{
  "n_layer": 14,
  "d_model": 512,
  "n_experts": 64,
  "experts_per_token": 2,
  "d_expert": 64,
  "d_shared_expert": 320,
  "activation": "swiglu",
  "moe_layers": [0, 1, 2, 3, 4, 5, 6, 7, 8, 9, 10, 11, 12, 13],
  "router_score": "sigmoid",
  "normalize_top_k": true,
  "routed_scale": 1.0,
  "balance_loss": 0.00261,
  "balance_bias": false,
  "init_std_router": 0.0237,
  "lr_router": 0.00121,
  "n_head": 16,
  "n_kv_head": 16,
  "head_dim": 32,
  "vocab_size": 22733,
  "norm": "rmsnorm",
  "norm_place": "pre",
  "norm_eps": 1e-05,
  "positions": "rope",
  "rope_base": 10000.0,
  "rope_fraction": 1.0,
  "qk_norm": false,
  "attn_scale": 0.177,
  "tie_embeddings": false,
  "parallel_block": false,
  "init": "trunc",
  "init_std_qkv": 0.0538,
  "init_std_o": 0.0,
  "init_std_up": 0.0538,
  "init_std_down": 0.0,
  "optimizer": "muon_variant",
  "lr": 0.00599,
  "lr_mult_qkv": 0.5,
  "lr_mult_down": 0.7,
  "beta1": 0.95,
  "lr_head": 0.00619,
  "grad_clip": 2.0,
  "warmup_steps": 200,
  "schedule": "wsd",
  "decay_fraction": 0.814,
  "decay_shape": "sqrt",
  "final_lr_fraction": 0.0,
  "batch_tokens": 131072,
  "seq_len": 1024,
  "doc_mask": false,
  "train_tokens": 651400000,
  "steps": 4970,
  "dataset": "wikipedia_en"
}
Below are experts of layer 9 (counted from 0) of a mixture-of-experts language model. Rows are named gate (a neuron's input weights, with its number), up (a neuron's input weights, with its number), down (a neuron's output weights, with its number) and show model dimensions 192-255. Each number is 500 + 40 x the weight over its row's rms, rounded and kept within 0 to 999. Numbers have three digits each.
Before each expert's rows: a language model's description of what the expert responds to. This comes from a sample of Wikipedia text that the model never trained on.

# expert 6
Space before numbers
gate0:516493523535514448435506511439547505504494500497457456506493429494481462488531491533484517461432474546471408477400440492494570493520502608505493503511467486509509539549497436551465431499520538
up0:478489554528508437478496501529480476452485512583516523543490511503535545462494496546464502478538495520480483503513463440460466537544534457462498454483557528519466458491426456525508506515448428
down0:532513573478440432539533489485513481525511463551464538482509558487565481524479470506564524439503508467511471504514569525544514508472528511451499437527433529514516469529510470508524531483544497
gate1:495537522516542482461502454502449529547444491481515502470416467527477473457490543471463502476424495497516568489526505487400513529474549398490482452435448413531505573499511514443449556539526497
up1:523443489513511532525472481479518569473500542506517498448504567484521447435457493574459400480418474556449503453507551567497560509487557488444546462551556548439540494498506529525481471477483498
down1:521540514553487552475501360530467478463435469487424534500530525529572543496487490535547508469485484473458430519471486512454566529475489535535557454514456521519524502552511477463508517529463405
gate2:494506546513467548539482457523585515493515499532538528469555495470479456479505479575549436505485556460584572481520478456491482545493567485543466533544505507456508478441564472506543463473489550
up2:558562488488507492442497497618566426524456450493474557475495449454493489507469523426501527451543476532459517466506515550495505532487433457490577451494545468473426474504544521554501488476546491
down2:439487395492477465472515507489490451433448509511484511463504514482453539562503483445519521494541438468443462481442401516518496490477520489533519467510483480461506546493604484481539502517485488
gate3:524535541538509449421473527546501505505527520509563514459450556560457531509458516484441519528555540430480497557616486470454516438554449537540524461519478538502504528518463419489470544505494501
up3:439475555498522518548553472517532551508472503434495513458421606502588483539529474531459565591502490511472513484466450453513393506526488502540471571492406514426509487536567471570478491535466544
down3:538521428487516444545430581471540469511536461526571574468507549443514486488539457435521496505499501478489494539448457468491521548468538476472500490559514542506446474476493514523527492482462470
gate4:455502466473423441563549459569487438532532459457506542484519481454504415469518513429536538468481526540523495514530439485496558503444559497539451505455507551518460589509503528400526475487519539
up4:477526447458445502539593528536614431463522562484526522451488559532483511456536423539548534529579493456452527491450498480498544538511444482562484478559453597576437500493437531463438516503449449
down4:485516532403519398502479442561481484540512533486461475415477492550471507477470539551437549531524463426497586545525506484567466476535481441478487499476494444537498498463475500579602513481505467
gate5:469512524484500506488477509508549511534569524490494532556425534547542442484479525488532443507432514516388434547427525542531530478549557472524465486484464520439521445547498421471467487540475553
up5:522465501457488508537496600510550462438471539479545531446470459499512491484502451576445562478513543516547465477514466446420491534509493488576530529474486504528474499530555497531493504548488526
down5:498510575515530502465526487536437508539460444549555480531522489476492496483513499449562575414498493486549468542489482533424536525521456463436488453509484549469483498557479433491460514455508497
gate6:424551537438464497512479566498515526460556486473483449521532498482498454426522488441495438478460433450492434431522494523427441552491523442452543520529523463531490466545509491488486495500556471
up6:502504516439502501525519530493470528479471525497471496484508473496535557554564437574514516434551499501438503463499482487591555535516489516434534514476507497509535469524410502538527482465464468
down6:505490463498518490467497471487466461540545443585488516616482516507545507494557493500538498478589469518464577511551483513463488493488479484522443527540485448516528514483494542522537457483522499
gate7:488520526476464505544528508522525483447493558456483496516504478530548486477531525455472451519424535457549461571477546567494503503500527464546593528481504517513602472501529527510532510540532421
up7:479526475489459490490539465565510564476433467495499574463507439477524479462514499535501520524483490470476536516556528494553512465508511529508551475530500438513514524514464509513521478522530484
down7:479453479536503513475468505524518536535502510444459504445478477505580435482535515585517469398517513476493536426509473516467490537497528432469568514518491503483505467483515438533551543478429519
gate8:555444454551496503619507505487469522551498454435447485538491522520517467520489558435491547495507466555459447492530550542508479491497454469519541471508514504553478578507568468448443531551541493
up8:498543519504488504613569521483554434492485485477463462474509472478462447506501469438538539432465540444476509411524549484568499459477491423560522495489471546542494544527466530490564492503438493
down8:527461479500493506568502527524489389481466469453523460520480493496534439492359531513504465502502482468471480516529523500517485508539505472454542487486604497568426528498496515539522544486459446
gate9:390577484472511523481484500494512517430518479442526541472565528596494451543591536493577532483516517493502513577500519386480463503509474475536502529466467492507464472444516462551396425492504549
up9:508454480503496483457566570501463497430479543453490464546444491534446450525553572477488513490507475493533498495485487574509526505441451493507488484488510490567484509446511470496514497523508419
down9:552540544469511536508534523466593501504446483406552468515487487510480492470459517474427562504483502570462508500491548507489511509429477463482458522503488555535530477461489494489513474463481479
gate10:539468550516507438513483502523508484520495496457536474492513506461494512516475527521543579458493469567494511515428455466488549501526519497503567510472462548519511533450490455519508453572614494
up10:468461512538522471535526456587551531513495521527574512518580526479479536518567515456495507520582503538467532478521477522475484520493516553505563507483487587538503511572452528465582522506599455
down10:551501481485431600563489483530489493539521476502513479572486526575494512501449511511532520504468516519453581586596506474514484471494527536581529512467497474526557465456500520479495531498548503
gate11:569530562497547458579478523529531409493460482468498500491536465538524461484462464435465471501507458549460578504535503518465431458516519524534478498409476474506563502471440508493454588527513491
up11:534504493448490460471451478580590453641482516495499502522494553440523493446509459517502520539453551472550477495570510523501482408523505500541467414427579507499544491597493441449542527468440415
down11:519456515505545515473429464546454515478551504469462427538563509483455499500537498453489535514533451473501485526578462499460477554539468577434496566404506574494527509491494551471439512419453504
gate12:494466526450536517468455513467458575460571529531488450473495532503424516541523509470482473421506547442488518577540524582513442578527473515450494491518479547522498523565467472470494510526561432
up12:488470457513511414465515515542518505517447553502464431478442480513510584465508519508488545532485494435556498439455515576542510513513452541402418532507488494552488419468505456519469528496467503
down12:506473507573454509450475477457437394418545486550548475519471406485427508478536500464491500361545483507482513471492470486461469470492496469492498512467475425471550487559447484503460474464531548
gate13:501482540490477481460551537537516521502534519505495449595543533487515473511456528516534496457473518502546581542508497502508574495513489503517481405485562527548502448421491621505466486461440509
up13:458534467461458424493508588511481524493495514568523519520467428479499496517519527495533518516464495469502445503552426514528481521597416451500543506516502509499535529495457557466511475482478452
down13:465497496510499454593464541469472485459634511512480450546531430548501576472521488489500530513546499510407445402556473470514575452443526461510565498462481397454486463519526507503426499558514546
gate14:473520510526466494454546443487430565529549465517431466476532446475427517561520516489548477468537490523479459515558503448390496546473469531540479479463462560556563522520477526464527463464423542
up14:533451515530496538535516524436561401506502477530461527510580487640506490541498489473514466546533488476470393505543512521513553439479490568521504549526488518501484475454505486477484504522468478
down14:457475558435528528558535485497546524580499475532492562468477455502489559466472528391430585501478473482451489427520527514502430491400490561461510496464431489477505510514547508478420491459544524
gate15:539562459537476486483519457514471452533469498537521475492571517526581448450509480484483500547511497510497480514482578568406525539581465495523535412579413460493455464505522460509469477475564434
up15:459557494528530451488527506486454553482468477552492514488395477442528563511435564502500519587515482505498508538452478566465484524480470495496555507459516451509543484531476484567542443573539596
down15:448481496520484471427440537490533532477473534518386425457527459498505546489455496530513508545461468456504523444544461494500490467481434510455543477457473512513576495576541514485505528553432491
gate16:514556469456461456523510551560492522514555447494475418468612534518537534504482516532472397482532426573549477497555530576501451523463435495506546570473494442471445557487492510474509501460488546
up16:526549515474507478534404464524519518493512536453552582544447470554504489583441447452529494515576518533474522544508526527481502514475516574483489470487524520432480547507489571526461498473432450
down16:515502580492504511486484447511514510485472553533406432455503468480496490494537511488499501513472453522543600460465531533498488479455549509526505512452495511482424464462488439540474470427552524
gate17:443522518524447435484506541480526520497506427554528494505505491521487485506511552499564540440528497541490516459468458541418530434500508554525519509569472547465485473540425496524422569493466542
up17:521508510547440500529443533529464457520563456470469466474522457528528538436488519507497526469507505437574485534558479544534528559558556523534533532474476533560508476465475507582521519489594539
down17:514565448438520469468505546494478544509421545515465466510471488488534513552473450475400556483476460484437533521508538449443502541474476535458466405565516461527507515493458539592536606523462460
gate18:543528499432425508552507470526585511499440488462578516455532517506578477506575509507511448476558488590486459529456501517500531527459492553450512585434575462499560474465487501546401511489445507
up18:463561495529430510529531507537524510570533528532453529453499539507453527489469488552485564505478481502567464468548445424531492499532457433477429582491506515520519508491491493450458510476517510
down18:498464493480513488452558573584447511465538512559460543506483562480548459452484456505492545459451521433505501536535538541461509529456520433503520538529499472408514464484489478518462478472472488
gate19:490472514495518512533550445475518515417439484518501504535508445462492534461563511473485560552476489473484460441408414450568515501491539481526574493470566539481521524487526500488476434502555463
up19:502552430482599495499459514509535565456504601481510497540523573508501565582484458535477423510557506473461466518479467528488486478469534499509508493416524559491464439549472514473474503529573497
down19:472521488433550549461518471430451512505583472547554512518504475509419473597453501452476476482574497485441505519465497451565495507440514454485543433520477507452479513540507477480476511485479502
gate20:517453542462570481467469501528515490551520504526457517474457546544504478506435496507483521539513557537518468520425505466545518501522432465531460527443490425434534521512415436485544570557478496
up20:565485492504499501450533485525556523508482513486531499451498434541438516545529454478467516451562483477521480437573524610462457416505464457497535441466571503519509518479472505538479489475434475
down20:444511514515531543480426538470501445475482483506451483488530584498508543553522575452532454535512438576555469502562456542451406548495505569473463469457531531432474541447451492475466464481556540

# expert 19
Numbers in tables
gate0:459530470468477553416446511515539457475524433475473493455475507450538494442573475504505531464533529505460441511502505523497436482499530454563487500498525449500517503518427515534452414489513511
up0:482476489493560425486559518467478574482452476489585459528453429456506511466535513550550574434466498517530517538504505467453519545504483554489453520515484478453532444485493471445511488496495478
down0:539535491549449446505484498493508476472574584505476439429508467437528488453467476423485529527513532536595469509526469476394512436466429576495469459516442473518497457493517495538508438436481527
gate1:428530485491554575447503414572556531514476508466486527515437502487464442529538505601463495508547544505442482446449527535554504512476487511531491454483487501522479467541458519456530426516555476
up1:439422450492529440475455523499481519462572469507436524503508548493493575529491525538492536470540421549488473496466567483551517517554542474500558448472487515474437527469468457453485556534485424
down1:484491521509466432556530409457524486521484567492518537556470520537461478553498504493420476489503488555499458492512490520529525490521463520530528512465515474456508510389488459437517448447510499
gate2:455549492511494492444509468527472536573463410531534510521447563488564470515374493514539535446489563576491520490527479527450440516428463508445444557493490483553487443562523532488455521517522462
up2:511586505536517576522421541528536454479491496455497534503534521531528493600406497480500405553512466418450496509454524536525542459540507512485488528484452507478548506518542453521448489480540427
down2:530565587498389491528473526532523493544483521565559449478560478484486519411554572502478470482497498512582530537563514475485516473566470483520454450521495522550524502534484458503517433498461498
gate3:565449499438496476444518516468456526494506558449488551511462480515535473483491500488514503478489519553458489443538470572509492470526500418389465607537490537529485529523543551511476473459456483
up3:496549494493383496568507522461473521418490513465488527497555590477433492540451505522517533552514376477504474524503448549516514506504452398479516478487490464562563527455544553533497488520496453
down3:454552511546484486475481498544524475503477450504478532549459578557551432490534472526492550469489553467530555484554537521523586530582477498563474533539459449532557513505483516457463540523495470
gate4:478463501483541537586531551534521517511461545463480527482524506470504525417458436491531493517573562518445502489477546509550563546536550475549577465439433511538547521543569492423533490542508509
up4:489498440481529500568526539504580446454482502463465512499521528497473523445474514403462507490485562435571520547431518432490496508395472482436502561423444484436573469505535412432462460457456486
down4:540447465497548532465537541491562468510495492541476499559505500524500524530533405513499450458525445510475411462449451559487543422458428526504557538552479547475445535577532508466438561486573502
gate5:508563529500475422468548453517520467519446503501469497492460418457558540532490443455501474477472567519478497400530459485449575565491455525485513528478587486543454482479469443532583559455462546
up5:499492553435479534517527461453517522549469531467448506458487464430465464496542480495517529478542438573483511520471523501491523566504545572523471502531526536540543544438508465551528518481477555
down5:491488496467520547510474514480448550544546541545507555574504555487443469480538476503530460507526534453555477526528538501483478512477455447539452447510504464526516480559525560486499485498466469
gate6:540495488562472457499459538523520489511531487461502543440500528509504554499512535531549393445508534463552435436500513501460487502488440485413538447503486502488424460532521522485523527480493595
up6:502487406482456549497476459439517479467528514517540447495547519474504480547429502491454512512527536459522555552520483524515551444514533476488476473499526480510489505523494550456512510510465512
down6:487474550460492501558525398510619445512431450495473391509484459511565476470507496504460465490556469507411559511510402425479490438517520537491540543529537498474535499503517466444438536480580441
gate7:492500531522509482529469467547521509494536575487512529514567466535505497522520426612447501537505554501497563485473538469459445444537539444450465501528553510460461525537455566426497491458472486
up7:391495502577472537516539488480525499525502544521556538521492563437480532454464473554518471576505505520480463536499458516504486496554537487434491535443481421542509485414465458451522497418567477
down7:426518507439505579495426479480565450518474478523473451434509507564506489471502487521530431469493503500526584420478613444497485497453428501526513528457546495591458481451444566433481462507505495
gate8:554583445476513490517538503494561516536528502526538482516450549576439398452503496505489474506478421483504456519498525541581499550461508538519457497535566458397512391548514499482505470429473525
up8:612529489464429538519491508490454461412502481509572525531465459516477514567566478493480537475443500481516452526553558558533465596566445551494527461495613422477483491452459545540481529475516494
down8:503537502464498512473529480474495522458516528474568533541541541462467485494525453512443561475522507455428491523442481498510501537489518557542538516536460484487520521507523454559587497511489470
gate9:428558500459497536498511443532428517452506447503421487546503494445530470499478496543534488489493443503502583545474476487527451490497471516519539523556495534544440548507492602493508465478506454
up9:522504511513531485503507491493537504565548460487478454451535502461464480558440470536493517481519477515563514475498508499533543555490405455547530470479540517540540523446536478462488566537586481
down9:488494480442523483445504528478522507505447449544510521454520486548465540505407569486494477452463504435496523511474483437552557539509484507519495467431432509438524496507496505454489493552490530
gate10:512501513479469496464548484485460559584529602464477497498493549488478542526532433496592546511513514523460490538533444456515531540497519506548501467536503519479427541532470487508467502438584467
up10:413475521493471574538526564428506467534464495481521510539492531465528515447460531464444430509452486556477555520399518501459500506465513486434567504541484491546488512472526472466490526438461565
down10:539521528443470528482489564440522530544517571486514538473546496524505521467553497594411503488554486565553583474530468480508552533547557488498539509480506501537460524581479495492524478512489497
gate11:531465434512525498495455517566458486449515545501427461554535474438470474503477464586453539540532438538548499490509539501491482460543478488547558520540498493437508441462511523521471520531488485
up11:478495505445509503475453496475534480581462540483511476538494530540538528482482535533578555519530531464518525543473449500510532465512507522556479531506478543474487461566508563522495544496457485
down11:422450495509448472496526515504502426521465489532557484528497524488474486489530499518536533411404566524589514444485563487564514543565497478508445453463522534479465498494456533522458521545544460
gate12:567479508494483517513465511494503452480490550534505513555525496544491477483584524552531425527477535534486459510486503547415460482559481495406481444467541461534525533507525499451486473585481558
up12:404511484500484484569461495486470451459519509572501412484517507484504516457558519515493422567444485551484537504575443525491526520487508478527498509497546538498494480531469535507591560459507469
down12:469460521490502502560513561527539499461475488519480480540431507529536458528554513505543473584492451486434507556413537457499485595561497568548488516448489375515548506498512489519487514512468498
gate13:488513531504429499516504521562510541549457530418451495540464467543435472476437464535465482446502476499546461486444501475512472556493368496474548476573469539512554512545533535424497509554524540
up13:436495455488491475504554450490523504523492424482522512534497476478498513482510466516565401479512560518415539419485482458474504489486558457514496482440579466405530560502587458431519515506504542
down13:450535470560617551481439496534519525510476463565474478516558520462509510573510472500443467493535452574500437523471535563469473518486595514518473510467472472531400514449434525468519515436476411
gate14:499589497568501565495483533459575376514516477529421457468454558506550500516495469499458522526440480507548456506567533542465561550465578522498483505526535480519451477563518456501529510477505436
up14:567491429533508473568507470561599527537544536590449446566512551428545509476488518500511551461455489528562547513459496444542484569488528616537424432514479565481559486485557537494449494477503441
down14:579519545505546501561515551501471451484535538562468577505531473545551529519527512522513475505488493467590534466522488540454528483509530453556502409481519433537479467506492556491476549537495518
gate15:495412448398513508513554487483572535538468504458515554537504469580519577519446453497511510462487522533555437503589511463569505558530462557472466553507516515461476481613527481534504538467538536
up15:470563474408474540544493500518407469539465485564523523506495619506499466535474430534541442499484432518506525565494503474447513500541511467485483480490538487441461498574508444501533493471506506
down15:492553488463522465494469549505464528450527474489458530423490425497532425541504510502446497472490484522515500468522538575524566459583525462464488505508478487452494486495509465570441502536516490
gate16:541433485558426533455530536491470500466426477473498505554526581505490503471556487466489528514439517463527460468499534509483496519476471487467509515452516452448558444514502460488496527460587503
up16:521538539484453481546480525393517495474502460456551473521474525530519550445533470505494539507459500435562529518508484568541513497449491463448518490573504499491548443556499517490497494444547525
down16:487561460488543557459543493569428435465464528516533534498491469489469460528438449498577502520528559523515485455524575436481481528491502516428484518478412503524477524457524525481496508461527525
gate17:483488456474451493404474417490485450452536503536420515491526451549524520534454442498465509502543484500436403519575552475432474536610525472528512484548489519469533518558416466487494587502476499
up17:567583513511568444475454499385457466486453435519532434419562470521518544503527460476528544529472513540489553534467477554426505529511485532526524495525470429520552489566533476461459471563520505
down17:529579501446535469502466563485498494475599433515529513566456537481538562478478446444501466513482543472508597525476437469487448521568528527531428501578471566491507458489512512547489519453519529
gate18:527459515447430521473460431474496538490463499524471433518482504549541529508492446483553580508527543493434458553470590477466439473559554522468525513504474525458498444497515522473546556429531548
up18:504540460445489500491578433473497567497561517478497531476481579560487373475509519498486562540496453468530526528555474420523479498539481477462549520541484477435483494515544556540496527456558507
down18:510482526434452555500500491447470571497517465513492536514451509461455483540504541461536520601464461458586532535507482467502484569497515451434570490505505595463557486545567492576508547538478503
gate19:508511491469470568446441466427538456430503453577477522523557464487447526557497531521515495551475483537465523530520575476536474532552433521528460451460511480555526505439495578489484479476478486
up19:514430431485515524442518471446474557504515537441454540424497515509471499498524525480557542509570554514476529488513517473505580460546479518477482446495442526478494533488511477448497507476513502
down19:501500514475482543518583476530453484507367576449541512511429534540491551469555457442473537517490544491515498462545564468432544476496557504431476527517516535515466510596473508477487484541493488
gate20:430543518524448541471451527466499497515404496522533499524487518479416510557487532547515451475505508531490511561425507493560538488483479449518497494504473464466520547513499526508534465474528488
up20:566436470525535490456527516588488483498535506519411507488565471510515465460507527447560509524494582583571487548512536514508465462438555555473516465548474519544477524497481534572455484492542507
down20:514464524470514534560495519503466504530528502526516488576441531527499438494452498503508488479476406522497576516471535465520479520483505573535498525503496473507485525559494471426453575551397488

# expert 31
Quantifiers and counts
gate0:492532444528442495531552508538547498536475418517538508464506529474496528488522543443513464501502411477584476446561444616463436525506435482518547516496528547504454446486549495578454471513468564
up0:522531462476504494502444475511454492577491456490532515439563561397566486441495441452544518517470540488558435454539498505527481486562530495575543499506481476496403578545518563492477566450494529
down0:446526488507590467508510527528489477455528515491513473457490465416503538481525501494489498485490523407510499459478515415458458484515458521353532443539504471535468433491528519411459497581474523
gate1:537460544512532467520506458482548511422502544489440580500479598482472503497479550424523511555486466495523442515550468550524539450567528422500464509534553518531490501466473520473560548456530446
up1:546471472448469474449464483557532540457566453487495559553485479442486542581524584505558533551488488492437503544475427418483473476542482469478533545507456502555566542505484511475506541487504497
down1:515515541433519464472458520564507526585418477546526501484407521487547579504537501592511447555500446481530473490486431393440544460571504555460464501551565539524556446522540507552497476486587492
gate2:546463525435484460492492458520487485483557470522463469466527495536452472573497547436414563433512484489481538519486491520521486477433523471435464558501482505535552520493513482454580473498613529
up2:550467496515534516486474537477547500509499561503488485535507479511470447517453447516550482475499577458462516427498527484475504513521466548441502489485583546530459522469479470533519451477487445
down2:534535512490487502537489530585469464487488536522550569487537476486554537534441521480542519467472475538505417478511545497445480498501518518532507543523435487549510507504519449440556500494534508
gate3:498514498531573567484503449441463528486541481517449476538479500507506536477452470441477515549538496491581521452473513504527500567492556540438441500520497449467507511573548498523458537536506578
up3:477495507544544472469509568516519475541578456514528473534395499566407487484559502564480487422565489500503493437509599444541535507530507498548453445478457479530562511495511501486530508490473532
down3:481482543417547484480524576503468609489459582509506487525486444497532541552529448533540510525425458538571481503441542565523493518546532549409542561541451427454405499541511447480494514460477455
gate4:541470557501520486450493528445507537451523439554415526569487500491519510529455603470537507476522523477578502426579440519433548466538545479433497432546602478515477471529522462372540458418443533
up4:495553505539486539458487486546428549480529447503455460561524506538475519514542489527492555469502518497437476524511465486488441487493564472490504497573502510410465456578507502526528477499583498
down4:449507496459488493544533529574389531493534533537520486541561493547442531434569490492470445520527511427496495439419568550492458489547513579522421483506562506513520504482449499463536483473568527
gate5:477466450497369538569556499534485509528452501489479521436564480541457433484530558498506500602536500538541553485487530553523508535580535563550530493557438495569479486436506485413499440487557485
up5:492494487439512481509520561515543488520474518470578445517419463540527487513493481462472456505432524532563465522473484563560456460545483529535515471416512480552557491521480458546474508514524406
down5:433497502498417534520547537507496509488435483535512528488511523518478515464509505491513487556485511466541478561478472580499498459547448456503504561493507454446456462460461502449523483495528586
gate6:453483543518481461488463451499447515520558464496485552513478544578484492477558503480443539476511449456470507419487508544527470473557515443486477457491496482508489413535518595447470506460508587
up6:569464412499501513500526475468515549454467448553523546439548528474492521508501467578484485576465516485462515496481588511505515553542468459552482449497553497436446491420522453524503549520534471
down6:504463451450554535476490495527438484491491465514473434577492542493468511476548491565447501497485508401506509492516415517439473514430497513546470464494499428504519559456506507460545546566501554
gate7:468413495453498513540575454616478497517482540443538506420583540465471554512486469464512577458468516516505494473541486455511505499528451473440489487550507458463567486519451478409518525486479527
up7:498408486502521497497507524541462505457573504447498545455450452499540477488531557461451433492524497550533442597501476534442534457541484448539473563562450544507531545526497507486455553483458483
down7:450493502467513552451552520507509513557465489531427513508503488503508484470481463482499568539528499477506479515513443473500568523472525523513451485497558484512551482486518489505434436478516481
gate8:518526529623476464480556452469470477518468538499445549539462510576485498440445522472469501462456558508489521517543458554518515492478536469499445531489477510503468467543508471504453495511488495
up8:531501555445536471495487524531515480439491447521500502512514518517519499539516469492392459535555498484570457499479482558517471474504479429567449501511509539466590443446413491446533540476503478
down8:439562477447508470576520529542540531440531485502483523595428499453523520565496555532512472481490469554470438444487456499575485489501463506474510473560522503397550523467578465548487474539464553
gate9:435421566476473462491479489492500501520473452456473449449512526466565458499442520518501493523568485549539539543435545519530518436551489526536443469500471506495501529488467499458506488504539433
up9:548479518533449458498460400498440473484520514435440482515438388434446472497452463493480439553469455477502565506486481544511542432525564528499473508468524539477477556557435546559594484489488582
down9:489491490506569466494507463407461483524515499513503517545512497500477545506428519507541505498523557487463509494504548476512475506443436496522442539458457528507458532516538440518457508547458576
gate10:512526522505577460535534512529456598492490434477577484531411428522484475472502558540538529510509525555565589542499493512560497484502557541495500521439539417428468461514555470436456425509512486
up10:486494545542529419550495395458494462481511541497554477514499491502510503506442456498449493459465462495526543489552511507415597494517529523530494538489561496518542494486510506543547472446473525
down10:451476505498493472504449536500495533517484452529441465463609447535510490506488427516513470561432486499540521494520450446515528502514504536491394499529454541471492554506515431456433484521504567
gate11:531436415424415430479557541564577484534492448510531580471484514562495503578517504478468501505526511409521459558488470545457464478549489529456503522479550512589509508555494510521562481508542467
up11:541563530523438630501474548462490533577519480481478500498472474467587473587437501521548441486433437521508474474447493536518480527423475499499488529523452483566438515514583489478494494511508491
down11:508502461495512425500566448442509480490483413509585549556499446453532553541457549450412522471524542479516469530502463485458484485461552520499478421477520465448508496490534524509513454499546570
gate12:450468471466475441547490438429478465456510582427507501507480490528484482529486476470455537476531520537507524446493489493493503514505521382501409482449516440485559494505527496503513546546412523
up12:543478490489567468485500486541594527495545520536463482527463466521446425516519457501501573497423458449497556470546496471483533498452515428500495497551451480473504492527491509535567479505451528
down12:402530516535513561445473433557451471508568535493462508545494536498456437536553454471422531500534492492516492542475489422488523530439473503460492457601528530491525492473527496528429502500518553
gate13:499438453482545512510452432553590493547521511522548491554527537458546465478454495444488604454530555525454468545468544540455533509443599494508467573432483517468557451495495499491510493467478502
up13:393509487529549483567459584435485435508457456508488521523551517510525575495503505496456548518551446477447568488454536560471454476551452480463481481512535538446502459514490493502510489528458401
down13:479508528464519437535446594509515490551517498470436538508507481557495534483464530476492454490514523488471585498452569497513514622445546544506564517538531478435470450554508496502474497458489511
gate14:531504511525508410505545492407508563459472505530504477556501478554509518507453425510450447514515496489438521517527516529494471532574428581458541481483469456453566414492514476501480477512488575
up14:438536491521466462520432451453504579447473534489493518506531503536525451459475514455523521540454510474487485502439515528552536553481513493445516568497561457499494493439538513523531456483475494
down14:429509493497497526513383548478536583478489452551477459532509515504524483441526475513509507520585507459523496509488449469564462467471519534498540531503476521466557536483464544505549498510451459
gate15:502498530532525526546483526487560469504479565451567557422464583476502458494528465587515510466496429551532507525493481582425549559502551450464575446574483528552445524448447560555498487462540489
up15:558501521567517566496563538512526508481481472491452460539533495542524500513494516441533452499463572457447506473512515558512494496552450440490481513492458473479610473425596498484509470503579477
down15:516486469545551477446457384486510531503482485485493470443492487564437442547474526508547509523516491421494574475474452460507519479489458521496488479527462472508463473552484452505528580510521472
gate16:480533529476494542488549546500440495434533462580520510476532530438476525526530581456481528499503526528511462558471489536493496524481564522498540556457518470584541476448535532478521462432493485
up16:537483471468442463499491572505514506554483564496577448436498504493458499525523505548524417573418479486494539586537511512524436457513449552486467544537507516496499499473461567474486497519490527
down16:575480551512489465570504472508557530547507519542534425514452544462541463475445442498530494543517528516562511516466565461550480474541446502535591536579497435476552545487425482537555528496428509
gate17:518476522543462475485455471524479517510508497497449523539531496453455468424524557481536445445485433495512531487463421418513501531544540421513486567518433391435482558496480401487499505415482549
up17:481454456479470550477597476587527511508545487497487479532541525559430544494509492559515486555518556493439463472478465446484580554476412426471546498518453490524465513486481506488428485516546581
down17:528434507472500483490491494496490486500520448463462508419514513498520480579469456519453571475495478456520361480503548528559500531461490505520515464512551479469526440519497494465518522499481463
gate18:510560510548523463492501555509510475559501583534459546505464460531511465503496486448517459523427597516491496492527507523410496486531486488505582429497438460490481487541462496485560487464574471
up18:521475494531427506512518500470564483501440528498477425524491506461470515507493519479450532518587435448482454464538417512555477495561461460452518440531525524459505522520528494493488464474515455
down18:478535492509503523473480489598536546465501532496522543469541484498502526522518493516444472486492451540524512456452466488460512520585487526522494503512472401460465488516379491538461465515481470
gate19:526573451494562502577511503558514526536504526543475486498495489432479528501454456433516480479476438524503547516453429499530505506503481501505505483489540534449497506491498494447500513487486465
up19:474471570506482451465495523479502535487453475460432446538509478518532566480459460502477473440484485550497462475551555480510400537482531566553552512471455547497524485447511560519473490478559456
down19:530466444458445502482475537555585573494453520450539470537579437529543484521529447571443448469525502460558480542440470495531449467493470429495493499524512440489607482486476493471477471523433460
gate20:446476518516469498522525486499520481557553584519507532560509447460457470503521452533496500527475492505506499561540535445515512576547463560465520404486497491513537420560555463554531549496466541
up20:528513485458474556540480531489510448532579438545487525483476522479529549561453444590520524546512573434545542514515471530475473588517465550546491571494485530471543564544489528420413494497491439
down20:494501489480476520497571457486538491474446495477483499412520540522521490506517470525465520520447446415485471478447470510420495469489430445560525502505432452555508460458495469507449482519434556